config.yaml
d_expert: 432
tie_embeddings: true
batch_tokens: [32768, 65536, 98304]
Below are experts of layer 6 (counted from 0) of a mixture-of-experts language model. Rows are named router (the router's row for the expert), gate (a neuron's input weights, with its number), up (a neuron's input weights, with its number) and show model dimensions 288-319. Each number is 128 + 24 x the weight over its row's rms, rounded and kept within 0 to 255.
Before each expert's rows: a language model's description of what the expert responds to. This comes from a sample of Wikipedia text that the model never trained on.

# expert 3
What it handles: Proper-name word pieces
router [137 144  98 137 123  93  99 118 136  96 151 120 120  86 161  75 106 140 115 112 115 113 149 131 157 153 143 123 104 132 113 101]
gate0 [125 101 123  81 130 175 166 131 120 138 104 134 131 138  85  80 166 109 132 114 192 133  63 173 147 148 114 123 149 120 114  99]
up0 [107 140 125 145 116 113 113 133 127 110 164 130 143 144 135 118  84 142 108 117  88 121 144 117 116 112 161 130 189 104 123 129]
gate1 [157 139  88 160 140 142 129 108 166 126 136  65 161 134 114 128 186 116 132 148 139 138 136  99 135 109 180 120 121  55 124 112]
up1 [154 119 126 107 163  56 130 141 118 108 111 121 129 132 113 132 131 134 130 105 141 121 136 117 185 118  72 134  94 117 179 153]
gate2 [131 128 107 106 141 135 101 126 171 161 125  79 112 108 120 126 161 127 103 124 138 162 149 145 145 109 148 132 107 135 158 141]
up2 [153 145 162  96 122 135 140 156 100 112 124 132 115 163 122 128 111 129 107 172 125 130 135  89 120  94 143 135 166 155  90 103]
gate3 [121 135 148 123 111 128 170 110 106 101 136 163 143 102 118  86 101 125 101 131 136  96 162 194 135 165 109 143 123  78 130 110]
up3 [ 77  99 104 124 159  90 121 104 147 111 162  96 121 152 149  87 120 119  99  99 115 121  91 131 110 120 141 140 118 134 131 106]
gate4 [145 143 123 129 126 133  80 135 156 139  81 135  66 104 151 113 178 117 133 152 149 119 151 131 161 154 136 136 105 136 108  77]
up4 [103 100 132 109 132 116 144  77 179 145 123 122 121 160 152 154 159  85 122 122 139 160 169 120 117 138  88 145 169 106 104 137]

# expert 1
What it handles: Numbers, punctuation, layout
router [119  64 138 144 102 108 134 153 131 122 142 135 171 176  89 175 155 112 139 133  87 160  98 105  92 155 128 129 159 110 141 137]
gate0 [ 74 120 126 183 131 140 117  91 128 163 163 137 112 158 118 135 121 144 107 109  90 139 113 138 149 137  99 123 150 125  81 114]
up0 [121 125  91  88 120 103  87 138 110 147 127  98 193 136 172 109  84 122 124 117 118 101 118 145 126 153 100 143 162 106 110 117]
gate1 [133 133 131 105 155 124 120 120 160 127 132  73 116 109 113 119 130 175 119 111 136 127  94 129 143 106 112  81  89 114 102 168]
up1 [106 133 136 117  82 139 104 143 152  83 135  96 137  85 100 112 115 131 133 114 106 103 140 111 150 125 148 106 143 112 157 138]
gate2 [112 121 145 157 122 127 136 127  97 138  92 147 136 137 112 142 163 125 114 102 154 125 129 101 141 122 152 117 104 129 161 128]
up2 [153 123 135 151 109 132 150 134 114 159 111 146 152  96 115 129 155 140 123 138 108 108 130 100 129 126 146 127  92 116  65 120]
gate3 [130 153 123 147 156 124 111 138 116 153 116  96 150  85 185 115 106 143 112 123 147  70 123 140 137 108 143 138 149 141 103 119]
up3 [176 148 110 157 133 142  96 111 155 166 110 124 157  92 139 141  95 135 128 117 170 126 107 112 141 144 133 100 161 132 163 121]
gate4 [144 109  81 128 190 129 147  93 123 146 142 141 170 111 151 124 110 152 120 158 135 106 103 111 105 124 133 102 112 131 130 124]
up4 [164  83 152 144 130 110 105 101 159 164 127 106 129 147 137 113 129 133 110 109 126 133 158 146 149 143 136 118 156 167 147 173]

# expert 2
What it handles: Verbs, clause connectors
router [131 130 118  69 114 178 152 101 116 159 102 106 115 109 157 137 132 131  99 171 162 103 118 146 132 101  86 107  88 146 154 104]
gate0 [158 137 129 133 132 165 147  81 139 165 127 128 120 131 119  97  95 152 110  80  97 116 147 132 123 142 141 111  90 106 109 140]
up0 [103 100 157 127 134 146  85 104 146  98 155  82  69 148 159 145 139 160 108 126  94 117 171 121 114 125 129 129 100 121 135 109]
gate1 [146  73 134 109 131 138 152 122 140  96 121  97 152  96 131  96 163 132 127 129 126  97 121  97  66 131 151  81 104 153 149  91]
up1 [ 89 147  95 106 169 126 145 124 156 132 124 140 134 144 141 118  96 171 129 154 163 103 102 143 101 102 119 112 139 125 154 158]
gate2 [150 135 101 130 138 109 103 154  99 154 103 100 118 137 107 105 124  80 153 134 132 127 135 137 155 115 141 112 111 110 164  98]
up2 [192 132 180 139 115 157 120 114  88  98 120 183 131 134 115 159 126 125 103 115 112 143  82 132 121 129 100 115  78 123  86 167]
gate3 [137  99 156  85 132 117 138 152 137 137 122 139 122  92 126  66 152  92 162  80 158 167  98 156 163 127 155 122 140 154 128 136]
up3 [168  75 121 141  98 139 163 139 121 124 127 119 121 138 139  71 146 100 146 114 133 143 136  66  80 128 124 127 156 152 119 134]
gate4 [176 116 150 138 128 121 101 150 121 115 141 153 137 144 153 147  89 122  79  89  93 131 111 115 166 127 167  84 186 137 164 158]
up4 [127 121 150  89 140  77  82 152 110 148 150 114 159 147 160 118 131 127 126 100 126 125 140 180 143 115 107 143 144 137 148 167]

# expert 0
What it handles: Determiners and modifiers
router [135 158 122 121 161 110 126 146 142 141 113 156 134 119 113 111 103 104 129  97 145 115 169 136 157 102 119 114 105 110  88 181]
gate0 [126 102 107 119 129 140 119 130  96  97 184 103 165 124 121 127 129 113  85 134 150 177 113  83  94  82 143 111 138 109 113 140]
up0 [130 132  98 107 161 112 124 131 131 153 134 139 157 115  98 111  95 113 136  85 145 104 129 160 144 100 102  96 135 148 149 119]
gate1 [104 100 108 184 161 163 129 102 165 100 111 135 101 139 149 127 158 111 113 162 111 100 163 166 136  86 139 108 117  99 115 152]
up1 [ 95  94 163 133  78 103 131 132  83 104 139 134 145 156 132  85  96 121 124 155  79 146 129 151 125 147 136 131 108 122 131 162]
gate2 [102 112 123 104 138  96 111 114 102  86 136 153 138 155 130  89 147 170 161 156 126 156  98 129 137 137 155 146 149 154 135  94]
up2 [142 157 119 158 106 129 134 115 165 115 108 139 136 119 134 170 112 126 114 143 144  66 139 134 118 116 105 106 154 156 127 145]
gate3 [135 143 144 116 177 134 139 137 142 119 131 121 152 172  79 122 137 160 122 103 144  87 106 108  81 138 159 123 141 118 158 140]
up3 [142 145 120 120  91 127 103  89 153  89 138 118 118 108 166 120 126 158 146 119 115 128 162 165 131 153 123 162 131 145 121 126]
gate4 [143 178 126 151 102  79 171 125 121 140 133 123 140 136 120 109 121 170 122 100 139 127 133 132 183 127 142 146 120 157 153  99]
up4 [136 152 135 146 109 133 146 143 140 158 124 129 164 110 112 173 115  94 142 140 111 133 143 117 115 151 131 152  74 123 120 124]